config.yaml
n_layer: 12
n_experts: 128
activation: "squared_silu"
moe_layers: [1, 2, 3, 4, 5, 6, 7, 8, 9, 10, 11]
n_groups: 8
lr_router: 0.00109
vocab_size: 8192
norm: "rmsnorm"
optimizer: "adamw"
lr: 0.00187
beta1: 0.9
beta2: 0.95
batch_tokens: 131072
steps: 5267
dataset: "wikipedia_en"
Below are experts of layer 3 (counted from 0) of a mixture-of-experts language model. Rows are named up (a neuron's input weights, with its number) and show model dimensions 48-95. Each number is 500 + 40 x the weight over its row's rms, rounded and kept within 0 to 999. Numbers have three digits each.
Before each expert's rows: "gets" lists some tokens that make up at least twice as much of what it gets as of all text; "comes after" lists some tokens at least twice as common just before its tokens as in all text. This comes from a sample of Wikipedia text that the model never trained on. Tokens count by the router's weight.

# expert 60
gets: "s", " |", "|", "==", "-", ":"
comes after: "\n", " Year", "|", " Party", " Title", " Votes"
up0:463557470574457443503513494567502532583530518492438534484527501504466460507466533499536464469533594408557484484450498502514494479477532512513463
up1:517496431481564509590425459508492464501560508488429489508508455502471496469535487447531546552542523543505516490521555487520513518570499483547490
up2:559557371496440536485519514523458521516514488474445494500405428524457470597451564500503518460542524503463540473567498527441532535571455516425460
up3:493490543506467463465538494548526437485480508501496480488496508561478458467549522498459479530450500476546519497478517509526533480492514451501501
up4:558499491446460457513532536502558541461483503477497608545486426463463495478500569496511542491523511482535565553483430458513500458428501555513463
up5:523467511480505519430530588523434483421564505567543517550415614462503507458470502484500499510504462495441497568489529505442493513501568423515530
up6:523451413535463437501488574464543510429513489570500485504547506517467466439442413589466500469513465573479491524427503475450495495498416483486467
up7:487461507499406480553492500431581549482465469506552488543479532543530464452456515488454530558558460526495484471462505517498528545505485449427470
up8:465617417444512481469533504547438534468521501568526527446482429484572565433424543485470543483462491494492556531497470487461570488480421449497521
up9:597530458463482446479415497501534420497517512455523442506481628471486444548484524510464555483486439464473451459542456506449493491508508529401516
up10:539582524470523517484492434475500554486471506490497551489494520515426498523522479544540515439531504545526496459503464542541479449556532484460491
up11:446528519502488497527501502509539515520486458479633523515471424432461509479502525531515515534446514521533497545508551495518575547551463477465514
up12:522483497561495507518523509449510500421549476446471474530413473517500535454488511494465512549510484462498547542460399477472462507471488436508472
up13:514522523525544498491473546478553493455428464457544543400522518482464537489507516540484548478540521505453452509494463566569547504490545481538486
up14:514473535477476459446572487521564496537455449576526525493535518528499527521515483568588512481512497556484451546496560495543433561484568439469457
up15:496475477521483520575474500528468502559463484447492564516473468510404468470396468510489424488521519516535469491452480517480423458538477467480485
up16:481562465526461556495484515443496506557488517554553477502544483478529532417539516518521524585519502501467445558461511461459458508526471503515553
up17:454523498488514538575566525499418462531537506499556476521533448527473507439517540520484480543525484476493523516556572535448546478530481483510502
up18:531516495524509532537514496501529520476497457548534520514508466542470468466501590485544519515553459507533417566527520522526450516517496543494486
up19:533474518474491460512460457522501462501498461492477531533516515530523462539502472511471501527508484492529566486481509516601414550451518479517467
up20:424500539520509479493583563509472510494538465572546471529469426542570427557496441479433536560522476555489507530482438486457551525516465520478499
up21:538422351478496498576467493500496448511479507458529466458479423552523556552458467500445436495441465464516468499421556489425604531531490502555501
up22:431448531447477481452539562517483430531557460481583523521492499465551524462473462492527449481455476522478564546500438514532490556554493500515438
up23:437525436459489502405521482509481570464486527548525573519464461528532485446482523592452502512430539479514551512603463483501514502504535503437525
up24:519399460458460510497461499523524442522498570503488482484533514450499544612443549441542464483479445479569584480504478535511516475600475494467453
up25:570500525483531529540477494475541523503507512520502494510490449486550540547429520480479505497528470466472562522500498463549514550512551490346478
up26:512480491472428458547572450477508574518485486478516512454547433549542511489574545552508577522456502536577465484442447512472457507487458480466496
up27:476477573477529456565505466480474432455473468490498542533509487466566517514568433542495492551530556523527425576517530449539528511542547474509445
up28:521525487448486495585498482509523473498462479469529553555474413555511544500524453477506488502454532474523506516543502411475579492444509549531506
up29:477489517510519487473510513438472498494444451436519476461455537481597489520572484496468462482532508543478506524469522520467503504492419441529473
up30:540483552553479502478470488451557461524512497533587525470502468526508506484515525479502423540483492567499507543453464514442505547431414515576483
up31:471582458507505576496476472465569504539562445464510570544545493489459452573417567487520497544481465536478469486518438548520502500560505440484524
up32:498480469539544513472433540497456473533480469402468449489504460487553467514503485450457513451460499432488534540549522480489457517498559501568494
up33:497488503542522490489506509540493411505454552539548515475529542467522500458468533469561469491507526480450470451490462514469533573420498515485488
up34:475456547523565470431486476483569413514521468521503505457521524522459455501455488458517449494447449496499469484464485505523488509486512498508478
up35:440525393475494529500506511471497515523540469485504527510524473510495446526575483450563538533486476539513520448508490518517479509495548484490492
up36:511496463543499502471503476446471461489538522414480521518527428609535513489448537499453545561496552515489530516478504508484540472469571537476470
up37:498481597497549495565548490491569556486488441451565478485534494460525484377527481511462497476532450498550502413516470537522452485523473486434508
up38:500533502454537499454542491547490563550529527473580444422463544449542535510510504474571431506531482495488581569507462505476488548491460495506509
up39:494475581529469546491505432513522541465541504510474486511459538543517488557517519546489580545541513502547476500464510485464426526463469514523505
up40:529518516509493510458425512499562490510534520585511524456494573534524517519476470473598554483469485471523557497524543470485487583517483512477473

# expert 96
gets: " ", "1", "ic", "=", " World", " ="
comes after: " the", " in", ":", " of", " (", "N"
up0:514541484515499481564537499529447598551533528438459545540564534414431465456492513464439494500559555458488536452477494478510570473527478554556462
up1:528477505486467464547431459484498475421490537523378490446474485480512459502570469462529532580554516476494555570510508439517513520551462434494446
up2:526458516504446515539507550519545529463529505496449521464450446525505517516477559505514545471546521482472474493513508489477442454580418528557500
up3:508476489527499476498526444499442472515555530445445530500484436568495572478485468562564448517561487527518446463477488513494497486520440515527527
up4:574507523450510522531493438441496528460485553435493600534575493521470560479524571468480535518539489523486571429471468607465548497518489508484510
up5:561488469472401533491498472554539444403528470532508511529510538480508464409430477468502463517518548422463501507456538524434470503476522519473477
up6:447508511600454526437463543457481487517514442568483455514516513521447482483481450491458538498539446524500497548403525450533529496499500545573525
up7:392455438478529526482475492503527528471445565578535486502484521508513574518520443486506442556630507465540506475457521485520440581467488474487461
up8:434540455464465542513478496613471503517492539552538484518418464496556577481496516453479491444503498488546521503556545417511528480477485442502464
up9:529578488463457441576501505459550516495502489456456473496537529434499551495422563488459501456463547547509439457556448438498538463445503518557508
up10:496520541490542484497494532491446552571531463472430466512439566526462503474487500529522435404515448458544546523544502541523520485533487473573467
up11:422495548506501428552550582487484497489512482440554512515498456480507467479423529506521511456487495520572532542469517503509534492509507521516515
up12:476520532480503502510505442534547479442471491541481481593484580527453484572458529486581551527474471503469570451465465526515493543530591437501461
up13:507544439517546548542497518546497502471467485417526517503510501488517489499514494621494488428523516545507483475547439511494498439566527479565450
up14:487432545480498493436524440508535483462450484436518479489530518501515440503494496522515531515526464512504521531448485472546576559543558484439397
up15:433453474501577581547544487461487514496497548480532483568485529520469536475492521505487485535521510523565467523494481560519449479497522470508456
up16:541536521449498522558501502523499526475487547494482493521464459481458489414537557509523557588535539502447513534493488479537516560526498470483515
up17:468494474510541515543546432487445442504503521440488537504520461523509549466473515476510562473512517498469503447453514505448519450478485526564438
up18:540497566524563513499531540527417514534460501535439572469508479522487493484475537535513484480470531460607464582549503564492470553499519485473474
up19:538487480483454464525480562545491455543504537478481511506472495530500461557536420517476496545525509561566503533563595457563480499534442506577507
up20:455478499515467484572550505461513501448547488487505491411527454545499412448420501524476552532472540563465539500449498479463481510453478594439493
up21:488518465559556504508471451458498545509489506521406425436521491547563474594457447515499525479508499549476519495469465550466562455492494574522500
up22:447495570540439571512468430432394455515492421461499550525529472467535476506480516483504478499419428556521559489480506535538497548524551511550410
up23:549437418478469506552486511490554527553477424466454468502366519509577478492553487497458526523482473441563521533556480520454544551476554445480445
up24:408427432456481495502520473567505507475452511471504460489551509437530478495488505487524472403543497542538536545536483500464555478514489415492523
up25:507513463461555530543474506501554511539490486460534533439455448511511553589494462472479501447465479528540488522535552493486525561549519516430510
up26:504482491606521470511550425488446451559463495409535527511517485450451458466551521538583551541540460469555544465439438504503511481471490438456510
up27:461497470495459520579521502494436476414418517510491561552525436497476516464473484549544516569598589495482486507487503501516519511467486460441498
up28:462471514561488468527538479610569523485520541497492470468530499548488531476537473556564562449466492471531527470532548537486509569503385486515544
up29:436463520438555473488468466430462465538395471427438456550498491515492495472504476522492548550510492549529437473431531544476500421498419469475510
up30:434504548562506572526528520481550506471537541518566511560518609515514535506478444502518466502514485565465539537508461529482533538449547621528464
up31:493541450574518514542505523436507558540531494528517440537590467465499488458493506490498491479560479525472416536473477529499468456471550503530526
up32:457512507529533500506506495547494530492503537538446540471464501534533618493538498440469444486561480505508500490530506536511427500430570513494456
up33:449465529518520469436508512549520501513563557537423466521568527516468453457514511503504475522448460506461495503509500490448552455452529550447478
up34:429532568485488569479518571508501498525415474528497544445520480592494478517486502494491485469537516506520429493482543496521467498547536525580453
up35:457536468458554492523514478539454548513519492489532475520528577494490488423549505408512443578477581514533533500515473534517526490492562467491449
up36:530431492519558507542544402451487495515502534490468540451477476491495524458463533488502457544453529494496456470473451546459514502492548552477467
up37:488400461420577493541554480529563517504473496453533445482502549438490480472518505468470488542500534451460455433584454487441447524465480498447505
up38:461582530490562494471561505506496548516528529519529486459472537515521526499512472491542376465538499555527499464525507476477499521468529534536527
up39:521502590491510566477452476452461465502510472515476442397532570553533538587431551566517484524491550570535478512500531469497524423450475472489574
up40:505501462555474484571515519503527550455530496502522525435500465563530504534522446499548534472532502491524564467529532534539468527559475496461469

# expert 119
gets: " |", "-", ":", "\n", " –", ")"
comes after: "\n", ")", "\"", "%", "W", "]"
up0:431483510519526470532543496538521524546532598497468530512551487463516485496473467508511510492514534458578561445518419478523487455506547517540487
up1:513508527437489494529440484480561503431497538481486486515481451565478514529561483489443575518520507502469476532556532522493536546568535488506469
up2:509503497495451468491483502465447476466550503589491468534506427458425473547499494546556526479519497467446477484508528546460483514555472524463478
up3:493476534484509482551443436546460433485536464461502533516503441498484527562515486548481476477477456518456499547505559430512474506498480488544478
up4:442453426521424564535517539475511509397449491536473594482571437477397562456490485485505555495476535476483479450456492486524509468521473543476516
up5:442473464489510496451556500498502496455514479582545464567499444535529480409438532543499516492482448534484492446445460539505479517463511513490452
up6:519466497520504539507532543501533459534541482536513472482458537444525481489455437494503501435501454572491507595437503463505551462509456536512475
up7:493452436440556539566519530419520538410471532542484460539473486458539510463470551541513453524458472508509465551462508510488473506547507488472480
up8:511549453472479434509487432544506508484464533449506466437559482508602577475512586522433494480480537507497566444565520432485520467480465456512450
up9:475547538513496456551450482443556451480505481574458439534487485458448503534524441437530580487491473527452516528540579436499459428516520469481519
up10:530495446517563525435504479405492498505472511569457483497407550487506513549451522529570494507508468463450497545497545567529491483501483477493588
up11:455493463504498539480488501474558445481516482487552480522476467478485546431451553495572544482454574533465545562540607483488467534535483519483524
up12:483525586487561487508496485478486503551500510552589543524521517537476521526544515560522527484513531502519428429451487504436516496459401451487575
up13:483466496513499551458492536586504489497516455408504511423513524488467548494497463522456501485483508490491479519525460577584521471508547527478438
up14:513467572482488594464550440442533524488466450498574534465495414465483451511493557488503512472548485526531543547516522562494558528488548530403422
up15:512384561549499502530524466486529510496525630443507566523497536532523514454414582535442455509490499471533435487532555591523546447514490510464532
up16:489452463513543482521506556445437547493519568553515474519485537529515492421529531530535494516464483507489473520485496464441487518485480547479563
up17:460539556497522543582532522473392486445533489447504464507543430456481516513483509515482502506520509487456497528506544528422470449534518503527526
up18:463530577495495493443498517499476461491565521548523474451502474466531489550496529423473565464556497513509487552523546515528537484554471448467483
up19:507529468459465529540403500458503437455551503527450464481579509633470534498574500519482495578465483521511471505549481497468505543575496519488487
up20:450456556513499500458541510466463497512468462530502529532472452590511458510468521428494579497516489548572486496476467522536523518473540530478448
up21:501365562495536506545511457476473531462507609430500512470503497553522529452469513519441452537453471446543469475507513517530596451498480504518510
up22:537413537499386506553519483525490524542536520487470548458527473556554484588425475512519476530413447511538572546482455530482462492492544523476493
up23:523556438477518525470527493526530498486476463438513515502480442443443518437523509548414527547470519475535577577535442444469634504522505455546529
up24:474484440506482532470549492518468504508498464491475478495481477407423548466492528553524524532461586482544523474516474534552493496540451453484546
up25:562550464464509557491468446478495538556578489430509538507507432542440498612575480476479464519474452505458483515561562510487578553536468468478516
up26:562468430460420506534503524524411485467517449444465537439509491500516518543466462533547558524441469512494518503472494490515485464483563452509465
up27:402490534523493496531502453510466445416490405470499506532492499477516539482435478538501522488530511523554562544452459506502455518453545470463419
up28:468525568486559468493545527546505523527464508549540517518507494517507519509534521520487534527493545485524476477459593526462556500569458492472519
up29:550471573500499475437443450491528460505462486467538484488452512523481492437516513505502480517551452472495523489450566551482446462468448523547396
up30:558543571491456461453472477519468464542445532552495508504524576508459530511580506484508452482504481465470489533465573504399535523501451461486463
up31:547472450455476488552454461528428523558478513502489475497546508469469568538457521461427490529473474494478517505465489514480575509539518456560501
up32:469454479507523484527518459505508509487461517512475502459485480522553509508491566411496526503452499446492544438523510499497484475460492536478486
up33:517447400495507510527526499525512489451459593546492475484460403453464462463445531458553490555522481522485502444518503455453469434434447454464568
up34:468443505560558559419553483515517510445473462539482493500543567492456549483487545435569436525519517515534437529467564537513453563528573539453495
up35:527525411471573528519494447445444495496466428499483561506581480479484450504480525497549513509520447522537487456570514502565482507545563525456526
up36:492484565491485472543459397450497543474492485446449504501523470512496537484432559496485494560474528461486468584427515558470537534527565490464501
up37:490543463477508504496516509509539525528432488556447450512553539465564493484544515514497490535457565492432489445537497485468477479462508403513556
up38:521577485466531483482490488538495470494509497472558489538539486479510504480537527540465452537457457522536527585543575463494663528446526513525485
up39:501506486517452571452535474528505477417527448525494485495512486518516534474414543495526526487526503550544545471456512536437463453465503566486510
up40:536516477519511432531496495501532598523432490478548516498539565512480562535516499517587559445563500540537527477516481488455474553537506527439495

# expert 6
gets: " ", "-", "\n", " (", "(", "In"
comes after: " |", "\n", ";", "|", " information", "=="
up0:463494476544489459536549454601474524549538569535476462489538447481482474460447468494516545478511555485551536493469528460540463429462520504498478
up1:472419524515495456435560402463495481492509491533402524461539524563468477495485526488498522544440470474467470463538469482515461552450503438488485
up2:508466470537491433529572508465477469512530523475489522461477534501497567543475540515560501480495469423488464449462532496467496526513430554515504
up3:493514475525455473515519462463496468448507524475491491534577465535478466516512483585547470514523486563471580496506574494490486468532467427446539
up4:479456492467538443526563498553488628495464510464434565519413446466457557482525569521549545490483462514507606509488501520541491491497492521442495
up5:443515448540484497474508542551461401400535515580531550474481538525492490469449539454502493525530500464477498501468470543452490563520530494532423
up6:486532439486397532394512495494474550517525499507466498488505455485486530472492507547437447510498491552468514551502529453490534481537499538491446
up7:408553511469513405501491523419550516518494466498500497575434527460522561449445526458498530563511556519517492528530579506476482549540495456520502
up8:443513500487487468506507515573471555478518510522552486443490498498567563547449470500521526423541555582456479527529486584519478454485450470475562
up9:528430477520508509488454508497506427464395455508450445513573536430522491438496463471445488524470442444448502531519466467515480501516481385545463
up10:488477539573535604452525534460452473505447476533507494503497476479465551485488487578527515485462571480517424571499555488593505533479500434485529
up11:434521514474455480530489522502487500499420508446504509503528522398495532451470410476504510487491573482519561605498507440499502509481480478463513
up12:551432511517589451487440458503520506454554594525470474564463538505580558567452533564502501542460554519468506460497542555424524509510539554544506
up13:513559431483469538453549561550483518522493431436548560468563469475505472455531471520489558431556517573490561545499493501510544465519531473466457
up14:529450530451533512438496504436504495535468417497548554472526497465500480528586478539567539507511478578491507496508554531532512525529533503493416
up15:470400472507436528506573525477569458430521495510558515535446496548476516502496536505560486506485549524536496558528480537535495518524490409448498
up16:427514444455536523461493575494489435477517495521580516539538439495470434421530535520508536522492552572474526527518520489492514532490486447539513
up17:491484450499553458557554502558447493480513545467549514520563536542517436456462526453455526475519452544574500425487560538464515524461506455520502
up18:434516617509507489490552518419457424534483546519560552477417561489497509555432498435547535519502474551555484510489474501549511544529555463511518
up19:513455494493427452482511531401459397543475545496437518479575519504452507520438501505495479546529524495569492536490451533515537579496484472551473
up20:445499487516451534517573502489453405440548460507536513451595461478491476480475489568493515539507500558472515471478491412483519466497445563473523
up21:485479476456461509578536540502522499504571559463508481401539500533577530527488424461519484509527446466496523550444511529517478454527470536543458
up22:490482527521476479472471518488405492524457480488511530539459490459509513492419479468484421513456427481504563524461463572544465572528463463562459
up23:459506511485442510478482516484563540498496531482490514486439513487439437482510559598579571535502484557581479581493444534540474476576452548514444
up24:503450442471504491516495482523466485446490450474509463508516515523410438482477462526529485488517470515429551499570549450525526472517489519436437
up25:528468526489502528498525485439442481527452531479466486499450495494539513524507551550502553534555453512484517467509488526504514482520467461404526
up26:494479571498422512506551491477509443433527516475454521398532507461508473470457524497448497498487413627496524445491490481455508537527435532508435
up27:484465460538446542517492418497509498408515491484494525560496477476509536483539441534566524549524508500459517516563501494506477507482508539443476
up28:509480522496514469471503458566528534401437479472554473524493528559494499460540544547485530509554553451504518475496482454497524501427472515487507
up29:506557445543483494528500449456528479453453476501547537500449498512529507512452548465477489426539410509475551483475525536511524509566482549501383
up30:483498560558500543477507458496419475528473588522518529496475519496491512506542445483544550511551458497455508509482535446538511487431492537580417
up31:521456531534540471508459471526504578464454484513423509518532507448446475435487584520518534527525532510518448493436462574555544460518519440573526
up32:507516407487539526476496508559516457483557457500458490435476473497496540493466435448530527536532489436501583461471553490537477482425526467494496
up33:477503486544541573524495450534493470453465462495519558449492535494468477446460472446524526482501484508507526470517434546484539523372550485476430
up34:487520459520603497426489467567521531518494520504468533523473534546464576521517512492588472530531545507484516455466499509473532493480480532496496
up35:482566461454455540520468462526489555521452433495532488456463494514490494555593487495518492508526521512519473480507496529482548482580523475461430
up36:511443430537533422476388454394511538512514551435484468526478487508517570480506483512551503541491510474480505557469508556479532514496500477499522
up37:476465550537544468493490513524535544467426446453479485519546555456487474489552472522427504540482454506469543440544505532534503452519470463465483
up38:483528532525559484398563486581581531508477515502536466431569481475531495493491494516510469530558466551571500512481486476470490471401439565527532
up39:526515584476464534541512534530427455468498432487442510499508595486449558518488513467512514542515521503526430449481468487551527506537528442506538
up40:437543489542455503446500512465514533487477552510441547523447538545467548488570519445592523516551532428579515461473465515544465549526550524456487

# expert 0
gets: "-", "s", " |", " ", "%", "|"
comes after: "\n", "'", "0", "5", "6", "4"
up0:433549485559498529551574474559508483551592464428499591500541519465468472476435472450496527469544538471610544491484567524561465495468526485541450
up1:545445516471476570474466468457542451511434534424428574499540478541510537538558438540462571571425547514480517581517505512488508570478492521488481
up2:518464462533486555504516443440449506476529502444444516491443421503441512487559584486505578514530511477420468436505528530490530532500443557544485
up3:438496493500477468504493472532453542494534557509471498521510479524512525476544494542479484515546499479518541420481550498476593472482424460560528
up4:554491564511452432540517509490460475520512524466502557502529467516445510531484571532559500516552522464512542531516513508509473514444509513488407
up5:486491556493504497499561534521480494434557526537486550584507483469441486431428467508528493490560485485505463509474506587486442479510595468556489
up6:569425518568458463490464476501559472503530530525442461458445532434497523553475438530532545559498449571509567555489549508539485541535525577505466
up7:427448518425475454439468548440557531521457525492545540551490546532444512486600513487469492575452502516481459562465543497498471588526483491571473
up8:484580531506517489491500495526512458506571473540486470485462504566532450525505505475514576566496443522511483494482435470438486473526451441523462
up9:550533515470490459514486510489510393539485511404517476437504461464490535459502504432459513501445497472424440531611523498489471547475442485510486
up10:488587461542507433526503559556531546476491498548493470524484461543517520460518478568548570426513478494506523472436442545503470521515461465480517
up11:422536481534455507537478520471512492545505470448526497515484434429504596507516507476597478543502450504496602564491496489486475552513490435523547
up12:427475525500531495521503572468458462464573498470538508518616495580473500472581550555487514522523530502513515461409468577450445528450555507561517
up13:534498430505480511528456429517501512549475431476620525431488515504451506524519524491472588483495462492461494490500465498590488478495510471525444
up14:493478554487549474500536483543490500573482477526582438485517478518478479454503440475519508555487507607525493522472549553472524506553466486441461
up15:461500570588457492528491519563469510532507500517497538502487497496560484524461501566442449566480570515593483508474496595543421464546469511480544
up16:439455499499509539519534485545430495507500493545571510496478450479520485449534518546492457525505501565519454509462478509486492560523424505489525
up17:498526500532537481551527459475375433463519486463436535442502490447455517410452517522457420503488472420503480458494567538481542482490550477497514
up18:541517548490541488548474494510476454553512544549507488480481500527473498553516548421557539523511480519539434557539555548447524519523512453478475
up19:561408465472497502472470496454486454535490478553457581536495475535449474510485527542509485510486539493497474503552440497557463557547519502536417
up20:467574546548460482539556519489433470463588475473494504485526511490481457349456477480496429473509478505507508541476538470544498527494524499469500
up21:526459531519482489555502523470507457488515556477540539412482525602533529498447441528485460498413466471497479501471557567401571477494518560521527
up22:489450516517535488508526493582466453493526547448573463475541460501506503476463425534498438477548504512570505526432486541531416499525444484455528
up23:543450501478509484476511443573514534506439464522492551534455495476560543521515516492443530505453526474520527539502454518453535504503530520473514
up24:500423513524450527510532515482488549467497520466476525451524439501498419559520486454473522484459487588565462477508507473513551513595499490528497
up25:481430473561471497527490504464418504490471451470542512475493479459448513540438385555544476542520454551523516491416557471567603493526470413433499
up26:482461502485504539490549566415480470515422453467550583412542534500477501534460569484502472459450513578511488569486524487483436461468446549520503
up27:565498549525518575555565480461429520406445500511513614529489558454541501528514485524485560516572538532494471577444444516540476490478561463502518
up28:476501498509550456557505481521493533514485501527587445450553507546534602518500432494544482484463502511506534543533485514474540516497515446404507
up29:504415500569493527509551496420447468434470461484448563510431505485517515403504578505507498495543549503471481571437563539478532523491485559526459
up30:551516520559539483464534517566493536521536521552561412550466556533522517528567443543505501477568430515537443511449616497482502553498451481531533
up31:577525467558519463494479491489436443513504478598512466532492545407506526477514491491464471526533564521495440485539527555564513512499543436578545
up32:516486511471456570470510513523438491522515412480459495448481486568564425493537518416511535481480526503517485465474496518510414441475560418549552
up33:412484516518525522526499503489494545536455559563488475505487507483452488447495569484508461497459481450560556436499565503472506462399531487522512
up34:435464538536518488429557550514512465499475482466495500525473529528480460532474507497502506484517447539465466490476402503530438511507489487490466
up35:561579506438541465494509473588538510494493480543555473526465489545506445505573499530580545540510572580603473498534439447482497454539539402470489
up36:528506503551519527544432405515500505487555503490431478509538579497484593495453486491530488559467551471462526542448533528531523495510579475497544
up37:513495503525515459459497527452491456486548548455484424490564565433552531456537507488471480497486482433429492416586523498471533486543489424448473
up38:438520548507567501421548503572476474525576466499471455478525465515486428501523503476550476533501500529538532508551502450455506509511479544493542
up39:504518541495479549514541539484511471453444521536448466494514483542453531529486571522559523501536508506475511406509577463506427446491477509499535
up40:524513458509534492477448492461567584432519511527539504495569487569548529439504465498519508519569467433471523498479497461417486524569447493516494

# expert 23
gets: " ", "-", "–", " and", "/", " un"
comes after: " the", " a", " of", " and", " in", " to"
up0:462545465525502407550520474549416487494494554524464613470508460444478480488475514539483479429597472470528494461499522449526478448471538514530462
up1:469463412474510434588457507582529487489470558509425521538503506518505548486548462465535529536488559448453544515519554518539462533549451477513454
up2:447434455484452463531527533498512464500520515479498465477498486498506536520476467515621512494491480529494485501471529525435411562608387511521517
up3:479470504463488468526475492566485548409529619485509494530515479530485503476509466555534556525541467499529529557521527536485478446536481465517500
up4:523491472470531494523537489552503553441411582483488533503458493484541519478528585481525447518492457525511580498486504540450551482473458513453493
up5:497517423481487526536549499457481418433545459512517467509432495459539494426435548480464501507478450475495537515484578495413528547488482482531444
up6:449533496558479493499525477504481512523545440530473523527463465499443407487528489529448527508537418546512542572482455497489521510466552553509443
up7:517518470421538480524469507517518544511486440539541537563447560525541502374570501475518492541499527488518474520469503472534513552478537469567486
up8:515511463527473539504489447465438531499458525532469539446483479492518520513475533465483512430476447462459444481479518592459476488520498461512445
up9:543534521489540478559553475419593503508452472477435456561567528473530439448500537471521559483503488491454480559597462480527514494471405478501519
up10:482439412534565551476514474486502530468457512451475557512491542511539482523451542587464496433489510517529471533503502482455556462518489487515529
up11:441590436523501462566462480461521570490541514511525482471515498523498592473448479561492506461419479441500568553506566465496486456458520507515493
up12:502459557499578471530457439423410482515528523486494445587486439548461490458540523515512496534487492448499477534417501585462431545537447467554520
up13:494542452451401570432499525509531483525509473484541557492535432454521504490492485556459462458500519480508503572436420520514487478511515477492424
up14:475483550487495558488418438412568501580460419545522459457545432474462496552484482556513554473499517524445511526494554494414514495550536484531422
up15:567538435506510562468500508541471557440418516522461479494515516496482530506465528551422444527477520461530448507528530565447525476509439451525536
up16:519557435489547495515513497518523485513541522608497473475480478484502447432539515513537607549547500564559527529487503423487550504483558553511477
up17:475517517522501564569495482456495468406453494470481481516531452479485512491475513509490574543462512572440513449477543536441498501523456423520450
up18:529568549568492526560535486471467519450445609446502472511471532578468474457538564445507490486581532492544474549513498588511490485489494544472511
up19:480400513497509530555439446417478498487453525549440570450513597525473514514497485519509472420568528439523507550563512494491521547577479490522491
up20:425488450531513513531549537494518451468572432504492521423460496526501451491487436530554549481485455589499568498465482468458528551483460596471462
up21:473468489472525520491487465496526495478511538464517478466497472488503486497510424518491424420405508496519505572522481464428504346438381490481512
up22:511486487505397542474471492520451432526504486465542503541425521482530551493476523482540488482490407471522483515438503552508447545527472471512467
up23:525474464464493541465502501549592511526465452513517487416521539457500529498510465523435493508482513522538522554467506448470567557522403532455510
up24:559507424439441431490501554554571558506472521574543535509506478460513460505446506405542488495514485447529530468523495492472553468536511534504479
up25:530488456464494515509538487513479522529550528453498514492544380470512502571400442440435557414533501550458573498517486491523546544523488491433506
up26:459489536457502464483584536444437538440466504548544495446409405563468466512473490540511473518495483489482442468451473511492511446480524507533509
up27:496544506540458504442492513472448437486526466511451525547489479578461500595513442555482517560468590508462521507473476479497475442487491565507463
up28:465533469507469459511485512536556489488465534514509501488492490589535546488510452552501519552461582452493485420500495476476542517533476459594507
up29:512469532500478450514577497461462448546443499475482447499506549504533474510486532471514478468527443484523513489417567573497538510573504544543517
up30:528538555506510514487434529497470493529448512548552503561555600493506552444518508476460439527527458583457503498493514569507523546484409526512525
up31:474498499507504491442511482472486482499553441476522499552532571534514544534589470476528490474471557564494449484463468571496546488525530438606513
up32:506542453521572493566502489465508503563476451478534443447449485548561505491539553470498477471453550485533493454483500450506417490410505523570474
up33:427452474501593541478476484462508477481488500512456498518564490452487450466438515521509519473542503442534499451468559529464463473440493442476488
up34:418433538457571488419498526489511466465512473454505492547499470485456527414559465472483452563528450471523418408516397550554536476484583502467455
up35:542579391464529557520510481458518536477501457468482502452483452477495472481594547536523619557488548530585505534558530492503527515468476495433494
up36:578453499513464460499492504460550540495543492487448513487570451546523532509480560491483474509455412464483579449468476586476538440501598488449468
up37:471484411476479511455543547423519521417521477519502477494535541445534490483464533535539514501487449402493454442493478457427456395522515413492512
up38:484522515486565502444526463537517562539444525503515501512537474473549535526446526511521462518539508543505536523496500444470444513472517587515523
up39:547455507490432495534555525446462453479499460478482470391434503543498548483448545574558473441511509570560458544469500501451460469497472541487499
up40:501474516477447506543496489485536511467546540516493498483540506488555473498495446471502516521555524502511554475528492432433439513516489479477470